Below are experts of layer 5 (counted from 0) of a mixture-of-experts language model. Rows are named up (a neuron's input weights, with its number), down (a neuron's output weights, with its number) and show model dimensions 0-79. Each number is 128 + 24 x the weight over its row's rms, rounded and kept within 0 to 255. Numbers have three digits each.
Before each expert's rows: "comes before" lists some tokens at least twice as common just after its tokens as in all text; "comes after" lists some tokens at least twice as common just before its tokens as in all text. This comes from a sample of Wikipedia text that the model never trained on. Tokens count by the router's weight.

# expert 16
comes before: " |", ".", ",", "%", "–", ";"
comes after: " |", ".", " ", ":", " (", ","
up0:129104129168114124098117106129088151128133087091109125097136073110164153128149184158076102146183094141115114167160109113158107109129108153088116138171127073133084132091125156124127097093107147090147168133132121128145146134123113156088144121
down0:106149156061132140138105134128177164132120141176113121168185150137082085153106125114167138089138137158144142100146127151092148174109140112143125148105139105141095125147144090102133141131160157127105124159140122144128141146100148131178150116
up1:099096104149107117186155087156141154103106125117069130093104121121123107141099150134101112140126105127120144146132161146125122138102117151165126134103107139158106125172098125163127120100164143075123105083135102181125123132147112116137126144
down1:154092141153141163153150139070117153097159103105144127177143109143120097133141121121143154164137129130127121099121082110111142125148091136127174135095130160133152160140093118120153145078164103151137143107120130129126144138112166119116138115
up2:137125148116132132082099098117132108132108138149110124115199121117126103166080105101067109150149167139127158152129116161124147106142093135108135148140138132145123117118146126179160158107162117114166097144176113143135121087135129116121110169
down2:146135116108163132175092097140057071124137124136162158114085123147143134144110153125103127162140101116123148147096142099115140097114116115152101092134107094105122124134141131152124121129099114149129130110132121089138121150105121143107115104
up3:143138146172126129140148139125090135140146105133159098124129138091127168126188171126159120135143082133120103096133117128134140088133131098157117071143107139151116143135147131138110124130174143137178157126120119061113132152113132112125139098
down3:119143130167101114156132141131076110141160125075133118126089113109105147132110115117110139150125100122126103106135168146170120082149110094125105110150049143107131148094120129131101140139126129169114125090139118127093118121161111099140117098
up4:092130151132147152123137141127098123180109082161131147131181110091102119132119130184122106102120164112117145127138099155147131126131096091125129113114141137189156113084128152143153186116139126155117122142156106118146141166157107143153145134
down4:130109113150128133111088115145136126095113147083116142158097172156125104100167099141181136097124167142110100090111107128121094126106155144083159169150109098134099164137136159183117173146199135160165145141159136150135150098125152115078118153
up5:127125135116064128149110116171129122121172122148151115117145140141128164163142097116150120128162140164143133094141190146140130145108138180129124125101105146110107095097109154120145115122136108156121147102142136172177091148134120139127131124
down5:159150117132176111127135139149153147125137076158173112119089107119144176124118118144126163100121148152181163102160130099124109137109160161101136124153110112111172165161156122147145155148148136128111145125098110115122095157117165099173136139
up6:123083116153109131140168124104197099099167138139090137095135128134108136143145090131114103142121099056105148113168099122121158130129117100124115129141120132140104114165128157094111131088095126102109132102130151174155122139156135100096142083
down6:133099108118113167092125057143131156088128114117094112100150108137143121090131152179172125113092123143117111127136127144139151183110124145156141179144165150133156124178168152143112137089122125140119119078117136164145122116123129131109113181
up7:108132123131153146099123087137137129107164109128131138144129123137121117097169140117150083126108141109110168144117146160139148094151144112145093150120108110147123149134147130107087144114091117076116131145132134160125099109092130136067130118
down7:117111104120089118132141124113185124150118149139082117104179097143156099111118111096137176174096144120141170117130146121130126152148118139088155130139147135129106095118145150095132120130137124171161152118095153115126136133144130080120137130
up8:112132138102118118137134131175133142123083120112134138076118112078173142158120114181094161132119173156111137117117148090152121117109112155134087109132116125157095101121100121133118142086107123150119152100099105151150119154140152103106113123
down8:117115150121141150104115122093119109112125115117115087114086155128100156143129092096124123145134118092110114214145114158128128121115142106125193119138136136115134092070120095153142124153109125129130148143132152088113139137132127122152102092
up9:128104152126153127156156160144073119144114088141119129086151142154131160092154156083161124136141134170125115139065176119142146129136122129118122113140120126129093148109146125139144111131093097155128117185087135142135126144130104169127145076
down9:101123074110107139128121134115171092154147098121124135175076103099125089137140153087124141145105159143127122103152092084147112124115088114129148121123129099098178108162123133165137138118133102136135139068131134148134146146125096105153136116
up10:102121124157103151101138142108137175115135130116130080127092151074118102121185128127094127153128113148129121143146095135065141130096131151119107176132136137122129125125117082160106105128169115138185114067138115119113122124143133127135120149
down10:103124097149144098112081126098110144107140133070108136106153110144179138127152166095170128174152097105099134115112138118155114170125096116129145109133165106194114173145123102092136152122115118116122134126160163117140135105116096093109157145
up11:115079090141131162127168081108134098125130094167146128121146101136100142103143103127142094151141119156132113095110186100163157141130129170114149120168108116143145164169133160142107125143125149170124125053117136144133080135130189166126127084
down11:150115166135148144136088140146125112130144119113146135148098104149134159107103115163076124088190134125121118117140153174117097100091127093145105069112109132135143141096105098122148110152140093105113151167132117128140141143125096130112103102
up12:129133094172178174127166091171111111125089113121143129174120130139151122109117127117122137087127161173140116107147162125138149146133145130140126109142096118134098172118132139144097171138154116124137095120133110091144086107157182133142117118
down12:139157150130127075118100121119097144148112145142091068143138121131187146116133096114137133121131092102152118114111171152150133103161147100124091137113134135112167156104166148112112162113108136173148084119151142116083090129150136116121164128
up13:146091107116092116129143153130106100101131128083065132096149127155130141110092131130115140118110154138141069113127097160162124137080118115121094130159161127156130110099119128137136133101114112148129152100149083094139131140145125179167131140
down13:135116134139091097139205115133167104135178143140139115140148125132104121107123140141113192088136102109150122120135135147143123105120128138097129111128116139154132078130109100132095145139111151155099127156112104157111132114149123115114150127
up14:143111155153142159139134109195150131109164109094120105129166133162159110126122148151113126173135145164123122088102120144108095128127111133142127126097115125167082143119126104123130161131087068164149138126124115083147150115109150129149135109
down14:157111108097115114113117157113143138157121151123115121148153106138113114120133112092165093118108109126152113144076086165157117134157145122125143148144114123092145125160101097106096134146177118143156162091140126134127144130095147178122170112
up15:129168127089158149142129127098101138119150113145158122137146123163126128120140119106182159114105149114063122138132104137137075120110140144135123175124125147139133124135141106122133164125098119090124140147109089156088094103097109133122111154
down15:143117121126104146123127100129106180129189154114107120105103140124158144115132129160100112139109122178133148096135109126114153153135126127149131065111121090125135078128147151124194143164141174116131098097111122108129149184154172150090109142
up16:144121118143148124127148195121116130124119100153090136097137106135131176126133116134079104131140099106104183137143122129098130118106131105090126111133166153140160144161124143154133132144143147119158131108113185133092147142164138152153147138
down16:136119134110178084165141110154116092158130127118112123176135173158133135143109147121123097105158157145138150123127156122085092125085142158134090149117135093171113124105119116164146112082130084140112149117120103134144098110150130141103087140
up17:138138133111144115121129135118084116118094088157093126129106120119153136159108128142103110134122162137151111119137121123141120148145129129113112179112151151056164129129113124044153129113131125107104136134154139116122132066176167114120116179
down17:130113140106167129163144148138127108152108166108182108118121157147088079136114125087115106150129119165086125168098137096149159075114099150170121144128093125133111145103113140109119119131140154130134124139093138142156109150108136118130158122
up18:146130112106120150137123088131161151072105119109125098123118121134146126145099131135153100157110168166138140128093113148094152144072129167153144119150157139172083111121132092149150167128128111118114134127159121123125082112117143138121133197
down18:150141130121121144135104160147159101166164124133136126096135134105113114157162146167116131129127152076109139140151165137117109117114184115128091132130078115131099123092108119126084139166099135146135106124112115126114153128142099146106080120
up19:154145125142092123177124147136150107076181158121102126156100130158096147164132130159099149154126086138121137128145070104139119103142111167158138152165132117125110142132150119113123100144155172132106092167140137062104115136142152099108123127
down19:138128120146132101135125135117083133126105125156094093129127169117087133123104106122091140071136182140135137128203126115124109138123191117122118085144158164122151153148121101109121164124146149146124154109108137135120160122139108125140125134
up20:146086109134133120129130136135131122136115128124129122092130116137154150119137129161138127090128176124162117117107156076178089088138103157148137104126126125136122124175115120120141080122141134165117157096156128183123148144110099082111113083
down20:141132151150066136139112141161156119131133170121150163109167137105141127120117154158128111161115130104123112173164128117145137087134092114135108123153138167150145103133143154103093115112127146151114134106144086144101105134095118153115120114
up21:114112125122133144152124131115103131175130144123143148091158074097086128140151099155141110148135111145115148118127160141134163147085141156121127186119143145127108189163148125106108129120128153168122120146177094066109101112139122142120150080
down21:116160161111146080135112161099107080139135133167121147125093149159112146148101111139094104130157120103142130154121126149143098142077142114123106107133117185119100129130138104127142091135133107105140165151151107131105151121147146201104145141
up22:131147117136052155105124132077154157141139144104155143081110140104093098107163138182127137106124144092137108143152129131139125134135164119120176124090133105113140102146097140135112114094116090137119144132136149163102158159130148135119159174
down22:131168136126110121114140169129100116137125118099110120129168144126126112107109157111102142150120116091118104114104210126077133063172094100128100107114116104112138153122115139131129107105126080124153132113070139128120102160125091124113158121
up23:114080152111106150131093119176147105129093140098109112166188186104195133109102156126120143168115136115122152140112121153140148112101131121071109087151099160158155091110092129123122150138130144104128117122104134119141143115097112151135146104
down23:122140155114134087154153141115134175126141091171127143068104102155103119149150158114129150156168124154141143091112117127107157102143117111132098109122185102104114150142165160095121116089105128179104150160125112105128120140136113138117143124
up24:126137148117131130129128116159142119073125162098092124098141128126126179129125091192129152167130105124079084088060122132121130125151097122148094112145139097173131108143141119098100138102068125149099151158168116135138115130180108113149133132
down24:096146124149147140145136140099120149138122115176113153147105121130117122082130175096116115101150150096137171156130122142104123130191147143126125120117131151128156134142108119123082139194127146085111141144104097115095136111104110139134138135
up25:111104142159118134113165124145118121120107105143100149119115126134078114121160163170130129196133123121119133132098087118154149114132109104141118073152124122150125121122145096116111120067101113137104107150150099110139124177095105133182135145
down25:158150098135133097134185152132162110089109110103137144127090118103134126136133116133175108166126090144117100119159073109144169143101142188140136143129121106137086156112125168156108117120124126133143134125112133100179127167112137173123115155
up26:119130128163135115117141119148140121165154145164151115109084161089099085141115155168145132169113155130143138109154115167143100129101120163119155122119116141124155132121090139160149134092163152146148128120124117159182115149073111108093123147
down26:117128078160140142120143105137106133164093156119125142112146127099116130126132185117143142144111110168119138153111165122115118130144140129071149126110122135096122122128097174084118128123123124155140097126118136126163149119160146098184125120
up27:103121060144133151079110100094084167148138117139148110109101088145157135101109114148124096114092143121130139104170159146143152094150155122132150134105132090132138123111133173149142151151128109149116153114120108130144137150128213117150121124
down27:108099131113111115143145147158117154122182131141076094110150112135133120170117139111125136118129156153132097118077143124129166189106128184166101162131163121120128138134150110173110154128119141087125097166139128102111119105144091166078150135
up28:098162128103086181119113153120102128125116129129168167116152152127145113149184173116115086093126124086124166091169127143130154146142130110138112139126119124123090099134140161132136096170132127135109134077105163145087130153124095141120144132
down28:121116123134134117126111156134105120132147111126193156131098141099144186129154186140110136102160068116143110153102146080146136110139131088109108135114137124150127094116092133166146121115112102087128121149123161136134145132131092142132072118
up29:124120164172106142164184135182110136107082166099127123123149110114149108124124137107125131123117118157139091144175133137153097156095080141109140093131119132151117125121110136123130147123134110140131128112104142118115155176120118183127171127
down29:114143078122136132095161108126155123124121117158122122123138137111105128132146123146187137135118141149138136149099106145133114138116152174124156148163157193134142098113116111154128110098085109121188148121141114101119101128095108134182157141
up30:159129144105139109137137137155147140097125151089139126080073132130141161140115117103173184112145136130111121119174135190070096113134146093117103128123133104144137136108145107174149133121114089154133135152171170156144110110112106157106078161
down30:097116128119134160111172125110132122099111130140121134171101155128139091137126133129119100084151123131111131134077087108151150143115143133154127123119143155159097161145111132113138105115106135098107134159126156128112165117114123140109194134
up31:124143126140117158120130126135117117104075116143088119105070115189145104123114125118137154170128164110115132142099134107159151138133127116164094119108122147165096104132121103086132158082116138166124135168157085132127149159122138132093125140
down31:119124132145110124110125119169120089145113116093136140129151150077128164164102145158078098109118130122157147132129125172130093109137076118096099175129145144135123104097149129130156079167121152089112103161120118143120105103097124133136080124

# expert 39
comes before: " |", ".", ",", "–", "th", "00"
comes after: " |", "|", " ", " (", ";", ":"
up0:098143137141127166113141099112160168136118084125141171128098123104109097115127122094132118178151113108142194112135128090113141149108108114145174127126118157110104118156127156097103136129174127113141109117164135139115173143096161114115163126
down0:157090153131124104111145129125164132116161129126147122117180159123132094134184113149129132111099139139131102142067107158151104136111134127133134132102129123143149131119144102089164101095140133142187126093085111112149114159142105117125107116
up1:136153145120143138129108166093147143158085121151119091166124133156127165133166117129170140109155141104146142128136132135063121108146129103170094127098094109119098136165185168099148092141131104174136116133142144087107123144141167104131124149
down1:120128118114103150090101093098155144145128116120107096114102156156169152098154176151092133064175146151104149162130126118166151164107109099073130145112148149123094163113150145101177106095110095113116192117129113150130124116124065150135126137
up2:127139125102117149113116120142139125125111126113122137123132188074139158126097137139144110130139122139097113101111134101092109166116135099121110114145105128147147154156097147129115148112132133120103143144137124182139154160101179140113142114
down2:109139135119143116147141154149154151134101114147098140075105089127107124129148165103142179074169143102159142140119156146100129131100168129080110150141147127114107119144163137127147119111136124138097145159086122102174141138149110119136108141
up3:149116106120103149149126109165139172111128104139100116073195143116134102137125112174138111135124129141109111156121123130092138132135139109119115118104107107117098120138110129096162171123121104132166116101141094109149139163091112101134185074
down3:139142112087121126107141143097206116131152130145118160099148128099097114119155158138169158161093154118164104121121125125129123176119148132112160085155124130130132141138106087160083125089124122139098153137095098159118137142107146151116164105
up4:130112138083096144133123156136101126117072158136093162125118136157116183086189133114127128140106102114133129147157112161136153100146144103132116120124148121116124140117135146147101114110149090130104070126134109126111143120141109139118144152
down4:160120136106137168140107120115077153112116138101141148121119153163137132147158107080142141144141105131129120120163154107113145139102132138131150127142093131107083131147120134099088103122111122145156144127105160151088101124113130158136129155
up5:147121144120092118113164094115138108117090081096126145121097166133135136136074128137125190130148191162159136105084126132108111135123128134144058121106136140142126104120136142158112131118129124169143107165139111138122138162077134150116130136
down5:119122157128061090097157073134125139126134112094139141143131120168116139102141108166125166137115136124158096154122113176147171115137108130138126114073112123122148062078100133151121139083103153107161117108141102110112119160144100132155127087
up6:135184098101124134101136140153125115110108148127131150134152092100114074137109128105125195100122171142103152173113116135100128099135110136078108139114140129141113108128127131164153155114117115141099126116118186125102126106122129143116122120
down6:110142083153191118151139114181092136113097130130146124178139113139157133111104114151113102102123129119123156151124128139103102104131111131143112158097119103143173100128158096130137084121127121128096107132142126090151108115138131119137105173
up7:117141124154137114140149121155099140101067147128204150131100131115148135119156122149158130149136139153140122150149107149155092141145151114131119118083141158148122130176141100095140095088187118113119135127140135157131141165107103117098154114
down7:170149134125119106088126153100163182128118137141125136124174111131105111105089100114152134130141135088154083137115118127150131144109119143135149137153103162093157105143112124141131116123177140160142161081111127159113147108110121165176156107
up8:151144146197096142144114133106125168117169132152099102119139163144105124126154156099100123093113104130145110135150113123122106160083121117126098089116124137132116119165114116144139121129121130123112114174146151138132134140126089155090136124
down8:122152110117120105104135118134124177149128137113086138097109100114156116099099137136170137154173140096111104065119133145106121170146112120114126114124205134139155158152150111128139156172129170094132135056087145138140149093117129121122109168
up9:115140131091129172170109094138124127134097151111134148103126139150118126134146084119163146081144154100112107096132129131154141145133080088080146110129104108134132152159162168107115184123108145139126144163083136158104097113099123192117176170
down9:107146122114115106130155117148169081109119110173131094140111097153107092126113152066124148146150136138114108153123107145135120119117161138123136119120152160128112134146117162093139120178107161150091129164174135105119133128128152141144110128
up10:108120113144128097105136142049134146134108126175119150109165142103093126136159089097121148109144150111118155114146152168128093139142125098077112120094128146110113134140144102136104124132151122116123116134122140152128131113147147143085149158
down10:091124132117147108116125108139084136114137155149099108147123148107159156120141124126168099102126111173118120127156164122119096154150130127096126124116152109115154137157122123111123131089157082140152119121154124190164140121171157119154129193
up11:114162140121159147100125165138145161156160147130178137156098136141110112137131107123123122144109104109105127119075156141133145155121113079141140167136130119172119120120085149112125119110164148048107143100179125120158105125100121104163124118
down11:166131158143126127155090129096108163119136138152132143174110148118141126172108129113105127101102165191112140178153141115088130138153106124149118194133137091126083148157120121113164113123140156143109156123133132155136125108087131112111112132
up12:122139141167160164148123140143136134098096125077201142094104110128127082125091159109159163146138129084160124136158103141082170138081127126159135140096112145143094128137091146155164145131107151149110117158085102145136098130125144146121094136
down12:145104114131126148121083148113102125146188138154098126160084121114133108176144151097128072114160114108110120140119170120107128189119109138110134161122135166106122128149121119111124138097104091131157154089132111128131153123143118158105153172
up13:088205138106182128115134122124100124136119127145131143143146124113076083128103115145158168134114146123121159142112125145128116139155138104122148139072120111137140121153160167117116150114139120146137101137117117110122132197112118122118119139
down13:112200116137129123150141099185082143142143158127108133115106160094132127112128119149143154127126139128120116073128140176130118145121135114101120135157166111114156152109189127114146148100162122108159100125104099130140142105124157149111095117
up14:101150114143134174142147079152117159140109138129159116119116157117096059139154135184109137149111156111118140137145135133119121104117104153142095147109104108096093124150103111063103164149114142111123134118121090149138142119120162103086183119
down14:100103099132132158161098104157101154117120110096094143137142091092134130134101154086159128116140145178132168144111145154125098149092125120131151148113129120118136147110092161101139165097125089084162154185134129145111125134114118118152141157
up15:109171097069156165160113113112114140162120107108159163137121125143157114115155153133134132141136129137135136103125141114103131123116140176135131125148160178118127141173096189152110076145152112155120117120114126136121162116115136157162136148
down15:128115121079105127122157118140110150112145177100145106096117101118108122115133131103103144130117129179126140154151145096148109141124136152105099128128110125105131113127132124143089145133122106123150160081086155146146200133150091130152107137
up16:113148117122119155086174094132118137128148115171128173126092076128158150094058101154143138113111177131135111115126100109126151153076128125157117148109113086108144106122126148147156111079158105106108142127154078147126137151088176143088129133
down16:109108119124132161165133127092136169111110130120096112150155146104145140147112087129122103157147129171154164114098107123131120130132085133121140150091141173136098120138123107120146159115135142118125120136142129112142148135122159148124170125
up17:132106190147140120150119056143169110137091156155119144127116129135145075141164142134121121133120105138135115102164104084109137156134091148157123098102119125107107149161131090097118137118135094180118136135134124135102091135090164113134166130
down17:102086119115105132153135139131148168146155097192102136128166142111126104140156155129177122140111144125134129106113120149084163156140121120145125123154096119129131119127122125103180129121157105124158125122138107152093152134133093160109123150
up18:168178112143168142123103106144101127111124124126168094142133169087116160166142141137150153120132104129137123117135122136068067131129097098126168113119125127142118147199158129145142139120142183082113110130124148107109107133075126144144133150
down18:102132137179122106167144141143106156096133126142137166175110128126156140122128126117132112140134134134117160142124182126175153094155145111140108117097114117124079110104162098149124137162135022118153133153170131095163137089142132110091142104
up19:133185099110107130145098159099104121138135153159101154123111139128115133100189152140139106141125119092129154087104107135107115125150135075139137133117115141127067096115142126153177120101174123137100129141156134148100142145129101153131138140
down19:142079132137154143148176137190126090144094138138137118118142140145136133095164077143170135115110137084173082141123119111132093122132167144120085137134152106125152105133090160123138150131115091135144095162157093159096147148106125119140069127
up20:134161160111119178079124131146135162159129103130137112114140097133125080121120184120143091137131116146093133118105117138144171107137111099139076122110137125164140171107133138125152105084117099145140145128146127084149139146110147100175146136
down20:112129163135085126158085131104132090096124159170095132170146117119145116133103145089141123082142130125108157103140125091121089152135113182166134151120097136177135107131126139111111140172166159149098145147127155118092166108134150187126149095
up21:132143130108140146132148079149142118105100096137140129106175102118122080136135172106187122153101111123126104129090114149106140134146125142180119118148135134131107169165095168113124133102105127102131107120130111120123133152074185125120177122
down21:129118125168123135158134123125158083183174137143179101153124113141110125101142108130117123141129134132112144118142097112136131132175119097143079135179139136136152106090147140130141083113150142154098129119146124098123136131114140116126127084
up22:137137113120151164126187135108104150147126125125138171109149094138134113138137141153141142129113147129106107094126118143181127129072129118136143132099095130164123144172156113154135139121118131121117144124144152135070124156143110155141094164
down22:121147127131140164165157091077098087100105087124128160130122149157076121091114128160115115109123090099115135099165098145063136131132156133126145095128129159135121151136140173117137146137077117122131127166097129100118129148130143118117114119
up23:147134138151137166118103092081124114133102164112095158090106168103138128150108111155154120120136133148135153113179104128108202130141107127131114109131142105119135143124095133097155133094156155165082118117130108153115106099128151121130137146
down23:156155113110147135144121116097174144141155124135089101084153173145143116123116166116126152147084160108156097101119106083112099125104119144117141105137132113136076130147115134163148136138076134163107129153107162134122122160100122180139169131
up24:131149118141124116122144056120087156113119142123134124095137102141118124128148153154136116143127115143103114118153163140148104085162146158155112112116107101145075128141172094171117105122121143125175136124142128091115130173130150156131147148
down24:143137104137154118111103137114104071147123141154110118165139122136162148169125146123078122081114115138092151117123135113096139106148100112128168141112115114136141134175141096120107130104132164108068143132105124127112088129106117074126129131
up25:091102107132098167126123109154124130118100149151165154136150114089096121140115100128124122170132117119112140096102163113126112115116100137152115154135111096143153127137127150090130174108128119131090108134136112192137090134112117108139140122
down25:170095137132168120102093140151132107180134133124183151137125131144095131097146157137113124157131181153136125141158088122140154124133153152123109081150104119097133144136118106171176098102146104128148121138167114122146142131105098099142145122
up26:149121157143126158128112110141165116124163111161100109092111141152113128149151091106116189129193111097138121092169116156070156104144129146122116155084169142106142137152130138126150091132156134138130125133138125129098129134148182156105147134
down26:131096118128124153184143154139126107159131167143174120160130140127061133138103097148110137143140161141155150154114146131128116166104141155150152140151118079104132123140131135098122141142133145137128152153121085141124110098106057118097133108
up27:111154116131139109150148124127128117144090163141151113114168091142139092102157174117165142132139130116113128115115137189131108104134151086143138147087162145139125124155132165087149106117144118140117095110143146095135171101131131147147147124
down27:099131123139139132109070127116077145141121139134121147155095131110135109122112126124130125188154132108124181118108118128149117095137104127131113095115162162112086120117136110129157114179103131091143098173168125103123124146110162110131151142
up28:151143155105131129141100148147072187156083142199125149165145154165166116143136143141105117120074167139163093127124167155125095135115143166140090154134115110132091126133160139106100132138145105147108141141116111134132083104113146106108149139
down28:126100146107146172144128124122133106075094102106156122146111117136138095156114147106055097118155074097124092146114138117159149094113132122141115139122151113136171150121125127116087099096115097108117152120122157162158140146180136122133107119
up29:147114092124104192154137076163158129140111117168136130141123144157115099110130135143136143099152172136177132110130127120114142151123160119138161105107144143159123154156169127117151116136153074089139119134141138138100100113085166109103150152
down29:157119163113135131138140123136138136130142078084159143120159111112135129150123105143084114164133079095096112136153154118082165071108092105149091128153102135133134078110125151146087139094087125146107144102135126105136140141158115175111106131
up30:152181158128109110133089146124151150095136136117128123132106128143135096144146092139096126108118128089067117103090128165075151124142182074139127152149159160087102120180135112127141124119171140100130105150135135123098152112153112115146117169
down30:067123069152136124099101110130109109161108156089118156120132145143090142110135173138126135152114103124116118113140120078179106080083140129115135081085144127132085152118123138143146117135117153193178124128114109100122109161103161111143163115
up31:108129149109128114096092101127132096099084136149137177107130094156131131172141142135137146171087132131153114141078142149121187137151073129114118143100146155138135089134159127098168099128116090120095098152121152115116150124139130139116140181
down31:167142134110153136144111175121115089143120108125104122125108149155094122127095174150092116086112121127142163111114151092135140102103136136119091074134119102158079118115145151107087115123135171109114095131141127114123136139106117124125120114